config = dict(
    n_experts=128,
    balance_loss=0.0023,
    init_std_router=0.0257,
    vocab_size=8192,
)
Below are experts of layer 2 (counted from 0) of a mixture-of-experts language model. Rows are named router (the router's row for the expert) and show model dimensions 0-255. Each number is 128 + 24 x the weight over its row's rms, rounded and kept within 0 to 255. Numbers have three digits each.
After each expert's rows: "comes after" lists some tokens at least twice as common just before its tokens as in all text. This comes from a sample of Wikipedia text that the model never trained on. Tokens count by the router's weight.

# expert 66
router:128149147101167097108105141170112128113145129148098103113089156145117142094130136082173164107176033179134123129077082147137138119177130131122124160149132112091124132129150111140126148157122128121141096174138127086111119134114150152133076108106143134109120151128159132116131077115118137137143104113097082136125108137109128107151162155124118090119154132087140135120127118143129114123149120117100126130113154152128121191106110164113113171104152118136177106154152176137147105132118165152177122127140129115099183071116112166132124119135121136079123114098142153143136126136121098091166161142100130128112150130086133100105147157105145142143158121143159126138101113155109152156137137137121137122120106127095159128101080139099149121159161118148126154143138163140161143157112112
comes after: " (", "|", "\"", " \"", " /", "\n\n"

# expert 0
router:142143155114134100088110074124109168079118119150115103105136134154189127112127138106159141113170101149119096148109105121124103123130158168122115142123155133103108096068119122157139141140144154129145126154169175125112112116134141139128087108101143100135132125117132082117162182138162160118126122152121119180073094177097107139168084170108116099075158151121147083142155110123150100113141139125098122099142167166130135114145124138124122157140150087123126067114116134127123133121150125151132128136123146162105097111104126137100135134087116108123118147139120155135136170127145116170138140123114091113139128117116146139098156162137184166129185104140181176118128133156146092108118119109130134131111171154121148125128097118138193146117122136140127157152120144118124145129156095
comes after: " of", ",", " the", " in", " and", " by"

# expert 5
router:137174147059164124076097101100101132110115087159135109107106126148150118110151103138159121133150087147125114133139091073094107140146151147111115146143144150131116060076151116151154117135143150099155152137135134147094104144129112173138120107104131082168110116144120112119137121147142150126097136108117126149100088167105128110138085150122095104094163161140133115152150087134154073106147098136095137095126133131127164129126127129125158143101128088123133098111126109145096116114119111135150143111117111130127096115146182123134101139106111148092118143134131146132132151073154114158129133168119121130143171091119146106095137183138142143105151112148124171098168123150142110135109081143091130129142133167129102086133091136106193124092117123162141145147129109127111151116161095
comes after: ",", " |", ":", " of", " the", " and"

# expert 40
router:146133152120126132121092095150125164102138123189117115098135121062143098120147151116130099088138126128107128157081142139094117128125099130102153162106129190132096128146164134131104148160146136110138092156121145086118115124084128163157121108103117138127115090129167127106157144120150177159137093140101071129134107176110143141170109163118105123133170138128117092118141137106143074136138163156107144128123174159160137156156132152091132133122166099117178117140170173112137145152109127132128136145163192120126135093114148131116134128147110161136129137131128173097159122128170116094138085102103122142102154104118130118105132132136149143140155117134140112141147096149130136180142133135174087117110151161132136137131107085136129117143165136192138132134102125126154163164147100
comes after: ".", " of", ",", " in", " as", " with"

# expert 104
router:149158195072096107104095112103084165131122122168121127092119167154137147120149180140148123145155127141118124108132116128077136110126125100087103148187140160086131088125111118138128115163139153147122142124146174114100126088122148165152109109123149134084130139145133108094140143126165134115104098135086048152152114143079121138184120151156117125111138147103150142138148074134125079143132136146137116109112139122125097146146104140115124136118137141108183105086162118110147117119118117133135129111111167139100144145112141126113138153084107117113102172110128138101133145120126109137105118133133130116124169111131153125119187106115144078132144127138162143134171103126137107185124059107132128132119144175137149163119109109114137121143166158130141155134153149128121118124176132
comes after: " the", " a", " The", " and", " an", " of"

# expert 94
router:120119174107103117123092069148113152101135100190130125094149152112127139110112146115112108141138130151107136143136126128069111135147105134141146134148156147121105121147142127147132153121130122088127070178142120096117123105119111116134121143108114133103142112099147106134176157153153139141133105123118118141117145153115157092123123201136112121125176157134116146133165108134146079176134153134120119081080145119135106162114123160072124103101176110120167122153147103142118141134148098109153183135126146126119151137081129106064099109126112137148135168115117170125137124126169109148161146108134127098132179108081131113105164159142151114135135141141170131143133125144127170184124101133172090146111194130143130108131117105105100152147124158149139141159126146104146144134138094
comes after: "'", " of", " in", " the", " for", " to"

# expert 79
router:153145142085152073108093141105094123094128114145110089136133142151156164069147139139144149145163087133150126147082141103110123143137135122129107141126132123122133110126120147146106162119152108145113112150119161118156132125146129137121105082145144136126104129110146087099120128166125134120111128115115137150132088144106150085162126149096104083072159139135147108140107106133142092148122120144141108112147112170138076177137118155161146125123131138135132105078146121126147124132147125123181116098102123162114110057103134183142115154125116133112153123138160141125132148117154124094143114138080063101117175099128101115074188142126130143159188120143159138106123104161125121167116098161157109136117133125087135134109108147127126134150130157123118201165106121133152146115129089
comes after: " (", " |", " \"", ":", ";", "-"

# expert 31
router:134136141137137079129087163119104165071131108174140130091148174123122118108133152137112119147117121158096095138106134095114087126138158145136102111147152174114083087120137114142112146148121136124138119131164098121094129137159130132103113116135136130157088105158142110120164167137130134139139084171133137147153093145059111126135134122129119126109178146112135162159177117157185143163127105136138123153132140108112116166177093141105172162094142139129134145084119133134124140084101167141119174180087168111107136136110151112124157104144149122123134144129106137116112103134142120159078122131134111097124176143127136086080152105144138131152143112127151144159118110128122126127100110151154147098077171130087147095162165132107109137152142142099185121114151131128136150121138112
comes after: "–", " |", "|", ":", ".", " ("

# expert 101
router:146128145096125118114091122118089156143132129147076116116115170118159105112166132102114149107124093155132085117133107137120130115157131155093123123168135152087110095087152109145141146150131096116154143124137162142118121118151127165119128081088124121100121147097139117133108106114125130099122126143132098143132087167096111154137117157125121143111119165063145119113172065138125105143133137180150103115089136115116146136171120158112163139082111117076184130170139123133154106108107118155161145151116111165133159126142129109098149156096111141089120144155152167122119100107125070101101121151135163111109127082105149139127172146118133133166143121119167146080159087125118131170141102132114108153113151153103139158126132075111150121145130133122140165130158176153122170142142144
comes after: " the", " a", " and", " his", " The", " an"

# expert 19
router:145146149115104110132081128149110144117132109164120083096140137122132156115138140113137149093119130159112095158097110092119107120142111121105108145148162163111136081141129104136092125133160141143113085147134145133104125130154137186118111103152160130118106129138159089110170103157142139117099104128120107186124085166114107130139149147133138108079163125117154114146137142141167152144134128118095102161133157121144109148134088107118159183099155157134121125087134176135169122142110160138124178111104146133135111115134153157111163106117153093145160141133105133115096151163164110134127117102116125098137127131153134114101125117146132117154180116140138140176105128141089100128115117130173145121074115079076172150187117149151113139159152127119187104150187131125121169150134121
comes after: " |", " (", ",", "–", "′", "°"

# expert 33
router:137124174100109093104105101159127166117131107193130115101130106127104111117134137112119103117123121135099117119093117137070113136136125147121130149138130157104088148120121125137136149178166140069107137150128138107104112086115111118126124134085169170094128093122156093132147151148130149125114118139130067157138117165127133110146112153116112112112168140131138167136154108121162110160144147140130121107112138132139117165140116176097102124132183125127177133149131135127132158122119129143142123129111143138083092158146165101075105181099119139113130181099154166108151116136180087139119114140134140091115168117094134137103149141123119084105108132145160154169151107182138163155137111118152073133085181124118167112134126080132107127129128160145155116141107125114143164122141109
comes after: "'", " a", " is", " and", " was", " with"

# expert 117
router:155157156110154116088093148145104155102126123149109119112171123124154152104152111107136150126120130187106139173102139078134073174112125162159107139145153150144109127150121072110120132125148144132141118156141145143139132084138137140112112062130175143152105105154135086138145136137131133138126087121136126180138091160103138131153121112116082139117211143116157122138125110111148123132155099120121127158137134134144115167158131130089141148128127125157134124097135143130087113096132120161176117111109169131062152094134148153132161120108143084143157118167112181138103121167132098136164117089061131119131160119093111108102140118112139133126156150141131151161127122163125108114133096116156119073151118109120171127129132128120182098116123124120112122128100125119138143130142088
comes after: " |", ";", "|", " (", ":", "–"

# expert 12
router:158149152136153132116096125156102137099088065156117104128098109126169102137148132112098148082126118105116127128125114132129132152134132116116136164117146162121122087146142088144080152152105127091137080145149133122129125125128094149099118086135149139115111115153155120112136124140148144103157146145116149142118108157111156119117108120110052127122195146084129155163156095136122106107183147176096103147113152120165139140109145176133120116094132112144130139086148150118122133152122138147131158154143132145121144089107160173137108152094092159102148129140157125125168134106139106107094129120127092111105173140067108117112149130126146160113105144161106107138114111104087121133135165106134110078095135137123146114094131164107170107093141127142164179139122171133092170135133098
comes after: "\n", "s", ")", "\n ", " by", "Note"

# expert 127
router:132155167107125087124087160132125154114124091166117103111138139127136105134162116119150141094101145157105073109075124119140060102170125108124119125141160180112100065136119121142082133153113124120110128134155144133124108151135119167106122132140171145130117139146154134119157149182148139146135109135117133166120103146096097137129112127117111138085132158118153141123176141164158138170128091131147111163131123118177129176158121160141183137082113138098136117104125121105116150111106130158118118132153148133120133132110147151114171129131142105118165123126091145122133155137131124161095147144111151103118171149106140114083153137078185121137174120143103120150128118160094090129111092130145156067087136104126149112115127128120160106113174130175162102132144130131119174134149110
comes after: " |", "–", " (", "|", ":", " October"

# expert 18
router:161129147130143118128108163130109166120115146176114094108111164115171120134129133131153168162148119113119079160077049143097127147135132120108134139134128120094075116132194107187165136128111128101129147147144096100122075106129138162120135105118155151133124098123137113142149118183162143105174106144088132153104124145135111117166145150103131097111112123131111125132149081144157129112141156201119092133110130139170124153125141156139107157130154102098128140112152138077147156119159146166145097135134169134115118141122143155121116129111138094113119156139132171104125139131111102107140167078109077076102139145095132137134121126094138093183132146108138114096144123134111097161149159145096159122101158143129173112117130126114159134108117118130132131122122141135155147118158119
comes after: ",", "s", ")", " well", "\"", "y"

# expert 13
router:154138139120121141109091126150108127110107087157126101129103139131158143080183125121121141124143087139120118189116117105101138170156158152128148126161150108092082117128128137143137178127110118092104096165133158092131079129098101153097120115095140088104111120109124081150176106112135162110140123164122108128099102119093079151197125144061115114082166137134145121128141095130098130114106111159101098122136109125128134132130088177101116126129134132110120103152145167094133192137135122138138183132142135127113150115077154097122153132120108138133164128125112111123150163111111134139119117159133125098142123126119149115155147153102149126148162126092147122097128132126092144144113057102127102096142143114063141126156110135113134090133153153162108118127103147117129138111134114
comes after: "  ", " 0", ")", "%", "-", " 1"

# expert 21
router:158155151085110121082117078142120118111100142150106101066112144102157138120170116101107107139156114128122116125126116137095137114142159131110112137133140150097145108125133130172103119175150139096125115136127114121080135116126157124121103077134150138126095128149143121101125167142175134111105132099105094157116126148108099127150083188121126123118148143120116139159152120135151090113119139149098126138097120135168134141132128154140108150129145133102147155140164141113160128131141118159156136140145125135125144161056131156114108126084073101130112164147125154133118085053104143146141167162089118130102141113144189112135154103147163115153132110146153155124161135107145114135114113061150142116131170150107129164114092092097143116114117155124157148135145193122152142156168107
comes after: " to", " and", " the", " a", " of", "ly"

# expert 87
router:163138159106139115089094098136119118100137129208116112132111190124116114126170126145153093157159113128093124125091145117075134117128130135156141125178129151112090129131123143144132157150153143112162125141142110117110121154132100153118111105116169164153111065125160099133152126161131144097153075135095085154135120129121135123135134123123126074112145141125120121145167105105133100141132135129091140084123103120154097183142112146078101143133176129117153108129156147124094146126149119132148135129128140135096097113127163161117132140104121141129111132095142160086145103124167113136189137120155134143119176106117145142108197146144181116121156143146151132143157118146121141143109147074151114130111122170123129163108145089118160117151154159150156120147126124144161187135148142
comes after: ",", " the", " with", " for", " and", " was"

# expert 49
router:135154150104155076105099119154128105113127134140134084092096125150126144078127154144151150156119145135136097125113101121096113101164142101125095135117116121108129121127135125142146142166116137075164111154146131100128132113120129152120108122090166117159114113098158116132121143169164162145145154121097089148118111151091105127170134146094111127133113154097161107166138131114160117144150080156158144104114102170159121183104115154115157168096108155131176143084122141138155107128140185140176132131110106152102176104148122170134089169158108090079159132098144125101158129125124147128143129116092112124082129151115112091103159105102149141141129145135114118105126171142121126143090134125156116122078127100100161089110120124124169111151133108147154179161141156134155136121142122
comes after: "-", " \"", " al", " non", " (", "^"

# expert 29
router:140139153129129093117072155126108140087119121207123123124157164143119131092143114121169125128141122175093118158076130108107072150135122122107116123165125157116123081096126120132097146136144181125126122119141158155112124133128129121109145150149148148157097110149159112127175138168131146138095064136125123194127099162059086147134107143097127146073156139111151140119126124128153146116119103149148129163117131102131145148137117132108150142111145144139137121074114164161119129114108129144146151139090138130100095122096142090141163123118158104115149118130115149087130105140181107153109117125093132110121157121103082138085136107106111139138165100168169163162146127114120118138130120138152131101103142114071160123150138154120117101113133130137170136140155112143116173096146113
comes after: " |", ";", "–", " (", ":", "|"

# expert 46
router:140141157138082120107093093141095146125109136156116113085123140103114124113135118112158125107137099147110117161101114114110101158143155121148142197101145147114102144114150128144096139150100153105137115167139157135093120092134118145114095091064147109139110071119170115135145145178157161135113102099089076154069099176101136096170108159107111092090133128118138142128139081126141096151126126139119088135133116114106112151139116174107149124111155127125102119124190162154128139160132145131151115094123123119111118128098133114129123123098081138111122120115140149099165121113158120090107106106126074105101147112122173083089159150099135097130146151143160125142134121132115110174168116140110087134094158136122141112099100095148117131142095110120149123151111111118156151150139128
comes after: " in", " of", " as", " with", " for", " on"

# expert 7
router:160158117117146093103113136147133149105112123142120122114119167140178129093135121068155140109188104181112129132091103110126161159155147164137130132147139104107128133155151137136134142119130101116119080152146110139092109146135089147116115095127158113081135131149176116123172118130111165140123120129118096167115135137122121083174104126112095096123180158091168110125146121147143107162152135127118116128124132128122104178145086138062080155139189090126145120126122176159156140150121123167148122121112143118088131053127130160136184118126089089095130119121142163141110129132125103095125144107098156109141142144096142122131145116130141103145127149115143121112137135123103114121152115131155092138143128127072140128117089136085161114125165126137103135164135138109128103095108089
comes after: "\n", ")", "\"", "i", "a", " ="

# expert 123
router:145148189083160104102117114123099155087119115152101119136120134100165105108156096104146113139185075140131111139139148114106151166154139148119113140191139164118119082117129118143133135144081141092130145161148109149097119094126157142142125120069115099141127136161143097117135121151134143125101095117121123135139095166118144115144127137089134127080170145160155116180137101085126087129126098134117130103085174135152157125134119110110140171156110111101119112097126137169148102135143120129151149119101165131112129115126178161144126133079092123138116123128107177111090120115178094132169137150125134120091153088113106118102126109142108147110133115162181159120155109141138105126152080110121125113157104141108126109123121121137163107081128108136126109143149113122169167144109095
comes after: " |", "|", ":", ";", " the", "\n "